config = dict(
    num_hidden_layers=13,
    hidden_size=512,
    n_experts=8,
    experts_per_token=1,
    d_expert=512,
    d_shared_expert=0,
    hidden_act='tanh_gelu',
    moe_layers=[0, 1, 2, 3, 4, 5, 6, 7, 8, 9, 10, 11, 12],
    router_score='softmax',
    normalize_top_k=False,
    routed_scale=2.83,
    balance_loss=0.019,
    balance_bias=False,
    router_z_loss=0.0001,
    router_noise=0.05,
    init_std_router=0.0258,
    lr_router=0.00108,
    num_attention_heads=8,
    num_key_value_heads=8,
    head_dim=64,
    vocab_size=38433,
    norm='layernorm',
    norm_place='pre',
    norm_eps=1e-06,
    positions='learned',
    qk_norm=True,
    attn_scale=0.148,
    tie_word_embeddings=True,
    parallel_block=False,
    extras=['capped logits'],
    init='normal',
    init_std_qkv=0.0316,
    init_std_o=0.0,
    init_std_up=0.0316,
    init_std_down=0.0,
    init_mimetic=0.5,
    optimizer='adamw',
    learning_rate=0.00104,
    lr_mult_up=0.777,
    beta1=0.9,
    beta2=0.95,
    lr_head=0.00822,
    warmup_steps=482,
    schedule='wsd',
    decay_fraction=0.807,
    decay_shape='square',
    final_lr_fraction=0.0,
    batch_tokens=131072,
    max_seq_len=1024,
    doc_mask=True,
    train_tokens=613600000,
    max_steps=4682,
    dataset='wikipedia_en',
)
Below are experts of layer 3 (counted from 0) of a mixture-of-experts language model. Rows are named up (a neuron's input weights, with its number) and show model dimensions 384-511. Each number is 200 + 30 x the weight over its row's rms, rounded and kept within 0 to 999.
Before each expert's rows: "comes after" lists some tokens at least twice as common just before its tokens as in all text; "mostly gets" lists some tokens that are sent to it at least half of the time. This comes from a sample of Wikipedia text that the model never trained on. Tokens count by the router's weight.

# expert 1
comes after: " of", " in", " on", " at", " to", " for"
mostly gets: " The", "The", " –", " the", " -", " March"
up0,232,171,204,212,233,179,207,207,164,222,219,217,228,198,250,195,166,149,280,207,204,187,167,218,234,180,177,209,192,216,200,215,134,213,144,201,233,274,186,213,151,215,226,147,262,209,208,209,184,284,244,202,204,214,204,189,194,211,210,201,209,204,192,228,206,162,196,167,229,194,172,160,211,212,245,252,235,189,164,195,196,177,207,218,174,104,160,204,158,223,190,131,164,180,186,199,176,218,224,221,209,210,216,226,205,151,192,167,196,144,179,222,231,185,165,180,198,163,185,257,193,211,190,187,180,95,201,201
up1,210,228,196,203,197,154,218,154,228,206,255,184,160,241,256,139,150,233,199,234,208,195,283,183,201,179,191,195,166,149,160,205,160,193,210,174,198,200,206,188,201,146,183,185,189,211,198,163,176,226,170,228,195,233,220,239,170,171,217,151,176,177,170,226,167,229,143,160,187,279,231,187,234,194,188,269,163,183,189,161,219,204,231,164,207,204,181,189,218,185,220,189,155,163,218,229,211,196,190,186,227,195,112,181,215,182,205,231,255,182,217,182,153,158,177,225,155,226,269,190,178,176,184,204,227,190,183,229
up2,196,199,144,177,119,227,246,199,263,195,152,204,215,237,161,218,207,180,164,212,218,242,198,171,174,193,216,125,189,210,142,226,203,190,225,198,184,215,208,138,204,180,135,243,197,211,204,184,170,196,178,270,172,188,176,133,191,296,160,166,214,196,162,158,220,179,178,201,172,203,233,201,215,193,229,220,154,214,169,215,211,170,214,186,235,215,164,208,203,206,247,201,169,205,186,205,167,171,200,183,219,224,203,159,254,178,184,172,192,263,231,268,205,176,189,191,235,231,127,204,207,228,202,232,239,165,191,271
up3,182,237,197,157,197,127,212,212,233,223,205,216,233,238,192,196,243,188,152,213,189,163,195,149,197,187,250,159,179,150,182,218,201,201,204,213,139,215,237,132,168,260,178,240,192,224,212,159,213,185,196,214,157,151,226,182,184,164,179,213,222,190,200,183,226,232,177,250,227,154,169,265,215,200,235,175,252,181,167,157,235,133,229,149,213,223,231,195,260,171,220,194,197,174,208,180,185,171,188,181,211,213,180,208,190,113,228,208,212,200,187,223,191,158,252,169,185,178,180,195,146,249,181,228,161,200,233,193
up4,145,248,179,173,212,200,200,199,200,253,208,130,249,173,194,188,177,269,240,201,200,234,205,140,221,218,198,168,249,196,205,244,207,174,208,240,194,176,171,199,130,237,190,210,207,240,174,206,181,230,223,216,192,229,172,197,202,218,210,241,198,172,195,159,240,199,199,174,149,205,194,244,197,231,178,162,222,211,220,171,199,174,172,227,148,241,191,205,189,215,191,170,173,242,252,207,156,217,152,192,229,183,178,185,230,195,227,187,188,165,167,197,210,187,212,214,231,226,170,190,208,239,229,180,248,175,156,184
up5,170,101,178,226,195,241,211,263,160,234,197,230,212,206,166,233,211,203,210,164,193,220,220,221,179,194,163,260,207,157,168,206,217,172,128,203,218,167,211,214,198,187,190,161,232,173,192,205,214,193,186,185,210,225,200,189,223,220,183,164,209,202,209,168,256,257,249,204,213,192,171,158,205,200,197,166,164,198,202,206,187,229,218,209,209,128,150,213,254,226,175,199,187,187,176,252,236,174,124,181,201,280,183,192,198,218,163,194,201,142,220,129,159,201,160,202,184,197,180,227,196,241,173,182,246,171,223,155
up6,218,171,201,220,210,180,201,218,236,241,228,230,173,184,226,250,147,191,211,172,242,193,261,234,168,160,174,163,141,161,234,167,182,174,187,171,165,232,160,201,183,202,256,213,242,240,180,145,199,174,195,178,233,217,168,179,204,239,199,225,174,142,193,206,128,223,189,181,218,226,191,152,194,202,220,174,180,222,186,252,152,230,231,196,214,168,219,196,198,149,160,217,141,192,209,188,195,203,245,172,169,209,202,213,158,230,269,223,156,151,242,200,252,225,208,189,220,156,234,177,202,197,191,178,205,175,195,216
up7,217,213,223,182,201,180,219,164,246,215,175,161,158,213,151,180,201,194,216,196,199,204,177,211,197,210,175,208,223,171,178,216,186,252,189,227,171,228,172,186,187,254,210,220,202,187,156,226,203,199,242,180,206,166,194,240,204,173,184,229,223,128,228,204,134,217,203,217,224,176,179,175,198,202,169,251,143,183,193,245,203,223,163,190,215,213,226,254,266,215,256,215,231,191,188,153,233,166,194,205,151,187,193,230,155,185,243,223,210,187,204,191,166,214,199,212,153,183,170,157,145,243,201,210,170,197,218,196
up8,177,191,184,237,226,186,246,212,202,199,215,192,204,203,232,153,183,205,166,165,215,206,188,184,186,198,189,210,225,181,185,164,206,175,196,199,176,194,214,223,163,171,222,115,149,230,211,237,182,217,217,206,145,207,188,181,190,215,225,198,204,178,196,158,272,200,186,230,207,192,201,228,188,199,226,236,212,145,203,182,243,246,186,159,237,254,212,198,272,204,165,228,172,228,231,231,185,188,197,188,251,185,216,167,190,193,163,168,214,180,226,222,210,188,206,172,216,223,203,214,213,254,197,177,231,191,160,247
up9,193,174,241,144,221,175,198,222,225,193,218,204,243,248,217,177,212,179,180,224,206,210,250,198,189,199,159,214,202,182,257,228,121,204,219,224,225,178,181,152,241,175,170,175,227,261,230,167,191,189,273,227,127,190,180,164,162,229,183,162,184,200,184,115,241,215,205,187,218,217,179,184,144,178,255,212,214,149,212,188,193,192,239,188,220,230,164,211,178,203,263,208,180,214,192,165,183,155,205,219,207,254,159,247,184,160,183,201,240,193,251,219,223,191,228,192,171,194,183,203,233,195,178,237,221,196,158,204
up10,223,217,198,183,238,144,187,186,138,146,213,181,188,218,229,187,183,213,220,187,203,194,219,181,213,169,205,271,205,162,172,181,183,177,180,195,169,173,180,166,178,208,176,158,192,258,206,199,253,170,214,204,178,183,212,220,185,168,219,203,191,220,221,213,220,196,195,235,197,200,196,194,176,245,248,219,257,129,185,176,215,139,238,196,162,252,206,180,223,131,188,165,161,232,200,216,125,211,222,205,171,187,201,291,192,193,166,175,206,228,188,140,205,197,229,219,168,247,241,218,173,222,182,213,204,160,224,181
up11,217,221,201,184,256,218,192,153,188,177,145,211,160,198,213,262,186,182,186,248,266,237,202,214,167,185,159,232,226,208,220,214,229,156,190,172,169,205,191,191,175,179,222,188,220,232,165,191,170,175,206,203,222,174,130,131,149,206,198,269,198,175,198,210,203,212,242,214,173,181,169,193,223,197,148,165,161,191,202,244,242,203,210,245,203,157,200,140,208,190,165,181,198,229,153,140,194,198,185,197,201,208,192,217,180,223,188,209,202,198,211,225,149,224,144,226,178,182,217,188,152,224,268,186,160,191,202,218
up12,186,169,170,187,187,173,217,223,134,171,187,182,202,228,230,161,180,204,207,164,204,255,195,223,199,188,207,207,189,121,241,235,185,166,129,181,167,194,166,200,216,214,236,169,243,184,218,213,205,224,219,213,164,223,217,193,228,228,182,192,206,164,184,199,208,189,240,218,229,192,226,169,233,185,250,230,220,181,217,233,218,207,223,202,246,260,87,251,202,157,231,232,87,153,199,218,286,215,180,158,205,191,170,142,227,164,222,177,202,206,162,175,156,228,235,224,190,191,172,190,178,209,143,230,252,207,198,232
up13,148,167,168,209,185,219,242,164,253,225,165,219,252,178,230,200,172,183,201,154,178,258,210,240,230,187,217,187,216,156,209,204,189,178,182,215,191,167,220,141,182,231,226,171,250,166,144,205,207,222,211,171,217,237,139,244,236,254,192,236,218,156,186,157,213,217,220,251,236,206,196,158,182,204,194,243,221,155,204,244,261,194,205,216,209,197,187,168,185,228,187,196,157,220,213,189,153,183,223,218,187,184,149,173,204,214,175,167,220,123,179,177,236,180,213,187,202,236,189,183,185,223,225,174,220,191,218,150
up14,209,166,183,113,219,224,175,170,233,201,179,193,224,222,214,229,129,187,197,179,203,217,215,209,212,209,192,188,210,166,205,186,179,214,161,225,182,231,206,180,170,249,211,185,223,213,180,209,229,158,247,127,221,244,156,213,211,232,162,276,153,255,195,144,190,212,198,222,234,176,169,297,151,177,224,190,171,238,182,231,233,141,218,239,182,227,205,128,181,205,211,179,176,198,197,178,243,252,183,211,166,211,131,242,214,188,118,167,232,220,165,199,189,243,197,185,244,184,171,183,193,194,239,171,193,195,180,162
up15,198,241,253,179,155,236,254,208,186,208,210,172,208,201,218,194,151,154,143,193,204,228,190,212,194,234,217,175,141,171,190,224,194,202,185,185,186,186,160,212,163,253,214,187,134,202,201,195,211,127,159,184,115,228,234,229,159,119,168,185,167,256,198,222,150,224,204,214,244,193,209,172,236,172,194,185,197,212,180,186,267,165,186,164,238,240,211,211,243,215,236,239,223,220,217,196,182,185,189,174,198,139,173,223,198,164,202,214,245,224,145,184,213,169,188,235,175,216,230,205,184,245,180,202,145,267,211,173
up16,192,149,196,197,174,176,219,197,158,196,167,211,169,186,176,239,188,197,270,174,202,214,197,204,164,184,191,177,200,205,164,222,153,214,195,216,223,221,189,136,171,184,209,164,226,189,169,210,192,204,211,172,139,264,201,215,202,163,117,203,218,157,168,207,193,195,201,251,199,207,178,187,161,232,208,206,215,178,202,217,204,173,240,192,178,237,190,194,179,188,195,197,237,158,166,202,209,198,235,217,222,249,187,245,186,196,185,237,215,168,253,142,219,194,192,234,249,179,221,225,215,228,187,207,225,190,233,230
up17,250,278,162,160,220,165,198,183,183,260,195,141,192,204,236,189,202,186,212,223,208,227,252,156,205,183,165,232,198,162,231,205,195,163,195,159,200,195,160,192,158,200,199,192,173,200,191,183,172,215,269,196,197,207,158,195,241,154,178,240,219,150,168,186,149,205,213,170,253,180,201,212,211,185,253,212,212,213,185,187,203,148,166,211,142,210,194,205,248,175,225,165,172,190,234,225,185,220,188,229,175,182,214,221,235,164,159,191,239,133,204,179,212,187,186,220,207,184,145,224,158,206,218,176,245,130,200,208
up18,184,155,184,208,199,203,188,188,200,163,176,204,146,205,236,218,205,232,194,248,193,173,211,258,192,191,193,211,147,161,193,156,207,173,188,202,215,188,213,189,234,141,150,220,209,237,133,222,230,235,181,259,184,175,204,194,162,228,128,176,144,178,186,165,232,163,177,153,166,197,182,152,226,197,216,227,183,177,156,229,186,249,198,184,192,250,214,174,238,159,189,215,161,157,223,123,227,152,232,204,211,164,240,240,219,239,209,205,178,217,186,169,199,230,228,199,219,199,195,210,182,178,234,186,182,213,216,190
up19,185,173,210,194,197,233,246,207,181,251,221,179,224,191,214,213,146,247,170,158,238,161,171,203,163,233,147,209,224,205,151,166,188,183,233,172,197,151,208,175,165,153,190,175,152,141,222,197,197,201,227,217,125,277,155,206,219,147,183,216,153,233,224,161,165,233,185,241,207,248,175,186,204,162,194,202,233,234,240,176,148,180,166,198,212,180,156,159,221,171,255,198,223,272,220,211,170,175,216,168,216,179,252,241,146,223,172,215,201,216,204,189,194,209,196,240,198,170,211,236,192,214,199,129,227,231,206,157
up20,207,177,177,192,173,148,193,204,206,190,183,199,234,229,165,220,204,218,247,197,201,209,206,195,255,172,198,197,211,238,215,263,244,192,167,180,148,239,139,239,218,204,168,196,205,211,142,193,156,218,211,226,193,177,250,186,182,191,168,219,187,238,206,163,203,185,214,219,189,176,175,170,202,178,219,167,141,207,198,167,194,185,191,187,209,246,242,207,246,118,215,198,176,221,193,194,239,204,216,251,204,223,202,218,208,150,204,197,164,207,213,250,269,205,170,192,204,164,175,222,194,181,191,239,138,184,146,210
up21,157,170,175,188,219,235,241,160,172,211,199,208,194,201,199,139,158,247,138,176,228,204,205,216,228,195,215,160,173,143,174,199,169,213,173,188,183,234,207,206,159,180,193,169,203,250,226,220,232,129,186,198,177,235,180,182,213,222,136,224,157,233,232,170,242,188,190,250,196,185,187,209,180,192,193,199,173,227,203,218,193,163,201,174,217,271,223,182,228,152,197,225,140,243,210,186,269,244,164,205,216,173,247,233,254,220,179,169,204,187,200,147,239,214,233,181,218,234,178,211,196,205,179,159,217,174,199,159
up22,179,251,226,218,167,191,205,136,167,260,246,214,195,186,179,227,181,164,220,169,195,219,205,183,186,176,141,197,198,156,160,205,199,228,221,177,111,189,189,199,207,218,179,208,210,83,190,200,202,207,252,263,205,263,216,202,225,233,140,207,217,175,179,178,200,238,245,199,238,206,193,188,252,179,200,230,221,198,224,157,234,157,227,166,220,142,168,213,191,237,189,207,121,167,200,171,253,133,167,191,166,213,147,162,227,121,198,229,206,196,211,239,252,207,216,192,194,139,253,228,174,239,207,234,192,186,221,225
up23,186,241,209,181,191,190,190,212,196,180,268,237,142,230,158,201,195,217,211,217,220,243,226,207,204,183,234,141,231,183,160,221,213,167,190,195,155,228,258,177,203,209,186,183,183,192,160,189,191,207,167,221,202,189,215,181,203,251,127,196,222,236,177,167,247,213,209,245,202,221,191,231,205,149,224,180,174,218,198,174,184,212,224,146,185,186,152,238,193,172,250,149,223,227,191,221,255,183,256,195,215,172,237,234,164,187,205,205,224,184,178,168,195,196,271,210,230,209,228,230,142,202,243,197,195,211,167,204
up24,192,174,209,176,173,187,243,153,227,177,203,208,168,270,213,217,144,234,194,217,217,178,207,193,180,202,223,178,217,180,227,215,196,217,171,229,162,179,188,172,183,154,189,219,208,243,189,178,232,176,185,279,192,216,216,175,176,215,219,209,169,160,193,206,156,201,186,198,197,274,207,175,231,159,169,218,176,177,189,218,185,252,195,190,241,225,185,244,228,173,224,198,153,203,139,190,229,182,199,208,197,168,195,197,222,184,233,181,154,179,195,222,187,198,172,212,126,166,263,205,166,216,189,94,174,231,144,166
up25,190,181,276,186,260,157,201,192,223,229,201,220,198,226,298,158,176,202,231,213,190,184,198,154,235,221,251,207,162,166,213,178,200,173,157,216,194,217,222,158,194,191,189,208,195,202,148,186,177,154,196,184,187,278,225,219,191,190,255,210,156,173,204,257,213,280,189,182,234,189,219,260,216,250,252,189,291,147,219,210,229,186,231,204,187,177,178,228,212,200,191,169,126,190,214,232,187,202,129,116,194,201,152,205,153,215,236,223,224,181,226,204,167,240,188,184,232,197,256,228,164,225,208,144,242,229,214,156
up26,218,179,233,223,193,215,187,204,159,205,199,191,224,194,208,241,133,211,276,195,222,225,207,204,223,157,193,154,200,193,174,191,176,168,202,155,189,172,195,159,150,170,223,219,199,252,183,204,171,188,215,194,165,254,130,199,157,168,184,192,216,210,181,149,209,207,230,215,213,214,276,149,212,191,220,185,160,241,227,200,123,182,246,184,240,226,210,212,156,167,248,173,159,255,198,152,173,204,192,219,231,180,166,196,199,207,230,253,236,211,161,172,194,212,189,203,210,241,254,195,190,217,196,169,204,229,158,160
up27,141,180,212,176,153,235,193,190,228,210,290,298,222,206,199,171,196,190,225,170,187,203,226,217,244,202,180,256,215,176,211,176,200,206,200,213,223,204,230,190,147,205,181,196,225,142,170,192,210,212,182,167,210,249,180,201,230,189,191,205,193,199,201,200,227,213,196,199,196,180,135,240,207,232,207,185,260,233,177,240,175,179,223,207,190,206,203,198,188,230,201,190,193,251,191,263,183,195,205,220,201,203,212,201,237,217,193,253,195,153,206,147,234,207,214,185,211,244,195,225,190,200,195,189,248,194,169,213
up28,193,178,163,210,183,173,263,178,255,212,230,209,194,190,206,169,161,197,166,208,254,146,181,122,190,272,193,134,167,177,160,182,217,200,169,221,213,170,202,181,217,150,167,221,240,194,217,209,200,229,110,226,191,204,200,167,172,225,203,294,237,230,210,234,200,152,181,183,264,227,200,209,218,206,205,268,164,191,183,228,183,195,199,136,215,234,204,250,168,159,183,192,192,177,169,209,206,166,228,173,228,243,190,231,256,188,235,181,199,257,225,179,187,176,216,163,239,212,233,183,198,247,232,240,166,176,222,168
up29,171,145,204,236,187,179,183,221,198,223,221,177,173,248,224,164,237,207,171,193,188,204,229,148,172,246,139,238,171,153,264,199,191,193,182,267,164,237,185,251,139,177,195,227,187,235,224,194,258,228,211,183,153,237,201,164,264,226,239,196,154,213,184,201,185,277,190,212,168,218,210,241,249,229,233,190,198,214,219,172,194,209,230,188,261,174,157,203,247,183,207,206,197,222,170,230,195,139,168,196,234,242,219,216,216,220,260,188,201,135,265,146,167,190,185,181,219,151,202,248,202,223,193,193,227,187,183,262
up30,223,147,184,220,190,147,189,166,236,204,234,212,154,234,236,164,152,220,271,235,229,194,223,170,247,148,167,192,202,199,159,157,204,204,139,260,201,199,269,218,210,149,201,227,199,193,143,202,214,174,189,212,201,235,214,154,210,225,186,200,164,232,128,212,218,241,183,176,213,230,183,224,168,202,223,186,247,181,191,192,171,188,269,178,190,167,233,173,191,230,189,158,204,235,189,204,137,220,153,181,159,226,199,231,218,185,164,215,209,155,270,232,179,219,249,172,236,260,258,252,215,179,203,211,136,176,226,215
up31,156,166,219,178,213,219,197,135,227,155,259,229,219,171,204,154,120,229,169,232,209,208,178,235,242,187,182,172,170,131,248,200,178,208,129,183,169,159,200,236,183,173,149,189,202,219,230,222,223,182,202,201,236,170,216,235,170,146,184,220,195,219,210,218,159,191,175,241,217,231,181,211,206,208,207,155,158,244,153,224,219,184,174,237,246,220,208,222,220,179,201,218,172,195,203,194,234,214,227,231,204,167,236,231,212,168,197,209,182,172,194,108,186,261,195,220,135,188,221,191,204,226,198,167,193,229,204,119
up32,195,232,244,192,131,229,184,238,198,154,231,190,198,222,213,230,202,273,197,189,191,206,213,246,190,206,195,220,194,192,177,165,209,211,182,236,170,135,218,173,175,183,209,208,198,188,225,196,179,215,181,205,193,221,203,177,163,201,190,210,224,174,202,197,238,195,236,242,231,203,196,250,174,170,251,216,213,226,241,208,265,174,211,234,218,215,188,181,227,155,205,215,187,234,205,177,196,225,165,178,231,177,234,222,163,193,121,168,249,188,195,158,161,189,272,157,249,196,219,251,236,208,192,190,200,169,179,207
up33,157,137,195,182,183,221,190,198,207,193,219,265,201,197,181,204,180,238,144,227,211,232,213,158,208,130,131,186,216,207,195,196,225,189,163,192,132,221,194,217,126,137,221,207,255,170,212,212,244,183,154,251,204,215,217,182,214,198,186,194,192,170,178,165,183,245,280,236,188,167,232,143,211,181,243,146,226,194,196,192,203,201,235,180,172,228,168,202,202,239,201,202,155,206,156,190,207,162,184,197,204,190,209,232,257,225,182,235,200,199,218,154,150,172,190,195,199,185,245,175,188,248,268,186,211,252,212,187
up34,183,175,200,168,278,192,188,151,209,208,201,151,225,248,226,190,182,257,176,162,219,242,191,256,239,191,197,134,178,167,200,190,211,219,155,266,225,218,192,218,203,239,190,212,195,170,234,219,246,155,188,179,186,216,149,190,213,216,202,205,184,226,223,157,201,212,158,203,244,228,186,243,214,208,204,188,182,232,184,200,183,173,178,198,223,242,162,139,195,208,193,229,202,156,217,194,128,227,206,228,173,224,191,156,233,145,151,201,227,213,198,207,191,203,134,170,217,244,185,136,234,232,173,189,206,193,170,236
up35,189,203,233,202,193,192,199,135,201,214,148,246,198,200,233,227,189,181,255,206,200,270,224,224,157,198,189,163,212,189,215,164,211,231,171,193,164,169,188,183,163,264,201,221,214,162,197,199,228,189,190,225,181,209,154,160,226,150,204,168,219,201,187,224,229,211,274,219,213,277,184,188,238,221,222,256,204,136,147,245,220,206,162,179,242,189,212,221,226,207,219,211,175,217,195,149,154,203,253,184,248,166,157,189,223,196,225,239,213,161,202,218,175,218,197,194,171,180,217,204,191,231,203,212,197,231,218,185
up36,193,204,235,237,173,231,167,238,254,171,197,202,223,205,189,238,191,175,231,197,205,204,229,161,157,157,213,220,195,200,178,187,205,175,168,221,252,233,230,227,188,210,168,234,242,222,174,161,208,200,186,164,166,168,198,163,167,236,195,204,162,208,163,180,128,179,224,193,194,205,209,213,152,176,269,181,193,171,205,209,173,207,196,148,160,226,205,168,232,238,123,195,191,210,187,205,275,199,231,249,153,189,171,247,225,216,238,169,197,197,238,172,190,284,281,201,193,170,181,237,171,208,183,211,177,167,241,220
up37,193,133,186,196,177,241,246,203,189,172,169,179,187,193,147,192,210,168,225,166,211,177,169,203,152,165,209,154,200,228,161,191,160,211,222,187,150,182,158,160,213,209,253,201,203,207,153,211,206,149,167,185,142,205,189,269,156,190,157,215,199,226,141,170,240,233,217,257,223,214,219,195,170,212,232,265,170,181,184,214,162,222,195,192,209,194,183,209,221,158,191,210,151,200,165,185,203,194,234,209,181,178,187,179,229,168,183,274,224,210,202,181,242,263,176,207,197,194,202,197,184,198,186,128,192,229,202,212
up38,232,168,197,186,180,228,211,219,182,165,209,168,219,234,262,170,224,206,271,194,209,154,229,219,180,196,137,192,273,214,252,208,149,222,179,159,185,178,135,187,226,206,178,174,197,185,201,203,169,206,209,202,183,221,165,218,174,188,202,217,222,177,213,152,192,171,192,163,233,243,166,163,241,178,207,159,207,172,182,225,201,202,203,142,191,153,219,205,240,218,181,160,191,152,226,216,227,131,205,237,140,220,228,282,177,205,193,208,188,154,189,173,189,211,199,161,136,182,246,151,155,186,194,216,234,141,210,228
up39,197,190,229,199,195,209,202,167,185,196,156,230,235,228,210,227,214,219,173,244,197,218,180,230,164,214,207,223,190,192,176,165,151,184,205,144,216,212,255,153,141,228,203,171,187,222,196,221,176,197,206,210,160,208,132,188,191,209,206,208,229,212,224,194,222,194,225,188,185,224,198,200,126,164,220,170,225,211,191,163,209,220,195,151,205,168,228,199,208,218,200,180,219,168,184,202,214,161,128,223,133,199,179,252,227,245,164,217,259,170,200,166,171,169,184,218,219,165,151,190,217,202,206,226,244,249,244,146
up40,177,195,214,168,232,226,199,116,235,205,175,185,207,214,244,207,166,205,163,210,192,245,200,211,249,212,137,192,171,215,208,166,196,217,173,242,189,203,172,203,184,195,190,231,174,167,163,197,148,224,199,210,175,239,187,220,190,187,135,259,153,225,177,167,190,183,265,203,204,205,182,176,198,176,211,169,251,193,156,177,218,201,128,193,147,211,174,169,220,167,169,191,207,206,170,200,173,236,180,209,167,146,167,225,219,187,251,237,207,214,183,193,230,236,247,160,212,202,185,191,180,197,181,233,147,252,233,195
up41,216,166,160,173,255,157,239,254,187,200,176,241,176,192,267,191,144,164,224,188,198,192,208,212,190,188,200,147,206,211,188,208,192,168,169,217,181,156,181,164,169,203,215,154,216,150,145,200,195,218,177,233,209,193,168,250,260,201,188,237,202,192,177,130,194,226,280,240,280,197,186,182,242,190,209,191,208,192,249,158,212,204,214,216,189,192,165,269,200,213,199,219,175,199,195,273,210,177,211,197,213,279,163,139,189,226,183,213,205,246,201,157,184,241,235,177,232,210,195,207,147,211,194,190,233,197,217,200
up42,213,180,162,200,192,166,231,149,169,212,220,236,188,198,210,202,169,195,174,218,192,234,229,182,192,175,222,225,221,215,153,194,202,160,164,211,158,221,149,209,185,212,206,211,140,237,212,210,211,189,166,194,175,209,214,201,227,160,168,233,185,220,202,208,170,230,237,221,209,287,235,177,203,184,173,213,203,209,234,190,159,178,227,175,271,207,171,243,143,161,199,237,176,179,120,237,176,181,201,183,177,236,170,191,214,144,251,239,214,180,207,141,201,224,180,214,173,183,241,201,178,256,204,89,139,187,193,164
up43,197,197,208,164,195,193,237,243,279,185,210,189,152,237,177,169,231,223,185,191,241,235,205,152,224,156,173,200,186,174,165,221,228,196,171,160,196,161,191,194,197,184,159,224,217,157,214,208,190,163,189,251,171,199,214,227,185,255,146,217,197,216,178,215,207,203,219,175,158,230,163,198,214,227,270,223,170,195,204,178,168,195,224,137,216,195,146,225,243,208,281,184,174,249,156,193,208,203,175,187,241,199,176,213,244,221,240,201,169,217,169,164,197,222,192,185,204,178,211,219,126,267,177,178,185,198,253,192
up44,200,237,201,189,263,243,233,264,141,249,222,164,229,198,215,162,174,210,220,169,243,197,207,176,164,179,249,152,177,242,221,213,231,187,174,184,229,197,206,202,200,161,209,159,191,202,179,183,161,197,192,180,249,219,162,230,216,234,212,253,188,220,201,221,215,201,235,197,265,196,187,203,197,153,241,209,218,193,154,187,185,199,208,214,203,197,186,253,146,195,240,171,178,266,240,200,162,155,214,204,165,169,212,147,171,189,259,261,174,208,232,204,207,203,181,159,229,210,182,149,190,207,178,145,172,182,219,216
up45,258,215,215,212,179,214,226,197,205,261,224,227,142,182,242,184,179,224,222,212,217,175,161,220,164,190,156,197,201,176,170,262,173,223,189,219,166,156,215,190,144,182,212,180,249,297,190,180,158,202,179,251,186,218,220,204,147,173,209,197,227,198,196,196,236,171,225,184,236,214,272,183,230,221,241,197,159,221,222,234,283,218,192,164,193,161,179,192,251,221,246,198,229,184,228,206,204,188,150,227,204,201,122,243,153,225,195,208,279,184,217,219,188,201,197,194,233,242,204,215,154,255,198,237,182,181,185,227
up46,218,153,178,214,224,211,159,267,179,247,185,159,201,212,221,240,171,218,178,184,215,165,209,243,197,212,183,248,161,190,230,195,200,168,189,215,124,238,226,232,186,187,182,214,241,218,218,234,195,226,222,211,146,187,179,237,201,148,156,213,187,207,216,160,127,244,210,236,237,173,194,191,177,226,202,181,178,203,202,228,188,233,232,216,228,235,153,191,182,244,225,205,159,212,166,197,241,190,183,247,179,214,180,161,193,211,174,118,211,170,221,153,167,269,165,190,224,206,230,206,233,220,190,191,257,215,171,164
up47,209,207,210,151,182,203,178,169,176,177,226,221,213,204,224,230,139,259,222,151,240,155,199,205,308,160,173,161,175,245,232,258,230,117,172,220,200,173,189,184,167,179,203,155,152,187,177,213,182,213,170,200,202,272,233,177,213,219,211,219,202,210,156,122,247,233,223,190,204,183,166,204,167,196,287,189,212,196,168,251,221,219,235,179,158,216,194,179,244,153,191,189,179,193,224,194,249,201,200,204,181,200,184,284,215,131,188,196,234,179,193,168,186,193,224,179,234,223,197,188,195,264,202,220,215,217,181,157
up48,191,196,181,230,191,196,276,205,187,181,166,125,232,217,192,207,198,204,214,201,168,198,254,217,196,173,170,219,228,221,216,186,213,228,156,234,163,178,198,193,218,226,231,220,223,144,192,217,226,190,206,234,190,253,179,223,238,248,208,228,156,159,174,189,153,298,222,271,229,209,207,252,250,197,242,241,185,218,208,211,234,175,233,148,244,204,144,224,205,151,217,230,159,223,161,165,186,211,174,188,210,182,123,179,210,213,222,138,216,195,169,194,180,244,206,216,205,188,198,195,201,213,228,175,210,147,225,220
up49,207,219,220,185,206,186,223,243,232,208,269,171,172,219,216,134,187,230,182,208,182,233,186,230,151,174,154,260,201,196,272,170,218,213,190,206,168,240,152,237,155,184,194,184,174,223,209,220,229,240,208,149,151,216,240,182,246,165,196,194,181,198,160,210,191,207,166,180,200,232,166,200,220,233,207,191,156,188,185,199,237,186,198,162,179,176,164,172,257,202,232,209,192,192,191,180,207,204,188,213,214,168,235,204,176,201,187,188,215,194,200,146,230,217,228,169,201,228,183,274,167,225,181,204,229,214,156,223
up50,229,141,174,198,212,199,156,169,196,206,179,161,158,251,263,146,199,158,176,263,188,200,180,218,209,197,235,196,185,210,223,204,219,184,186,247,181,212,231,149,215,180,190,188,237,233,208,208,214,183,225,220,185,200,190,211,188,250,161,199,188,201,190,174,176,147,191,188,230,237,161,213,226,206,219,218,174,205,219,218,193,189,144,154,253,246,138,234,251,206,221,218,172,170,218,203,182,151,245,225,210,172,151,217,213,173,150,196,206,239,172,194,197,195,221,202,228,148,225,197,136,195,188,191,135,220,217,207
up51,237,185,223,123,243,166,185,133,267,222,200,211,184,189,240,191,182,141,230,137,153,175,185,217,264,218,189,162,239,174,178,181,236,199,201,223,201,206,198,128,189,168,171,188,165,160,156,227,224,205,174,232,145,199,199,172,209,206,178,192,172,192,178,166,219,178,255,162,174,224,158,199,213,251,192,263,200,174,194,126,210,203,229,221,221,189,201,256,214,190,229,156,185,271,180,231,202,226,182,222,226,172,217,219,179,134,213,205,193,215,194,160,205,155,232,204,191,211,210,224,203,183,262,187,189,169,217,219
up52,182,141,233,166,182,166,225,126,214,171,180,212,171,229,199,212,215,222,145,217,163,229,196,214,173,216,202,187,225,198,191,245,201,195,225,205,164,161,174,174,159,207,215,206,197,216,251,200,245,201,265,188,185,268,196,225,237,163,166,252,207,212,169,210,162,198,210,280,225,204,182,252,248,204,240,200,164,156,176,200,197,189,185,193,239,224,187,181,210,215,197,136,165,175,172,192,176,198,223,213,222,191,132,186,215,141,264,195,201,221,194,221,226,239,199,182,227,156,208,222,191,203,247,200,161,187,185,179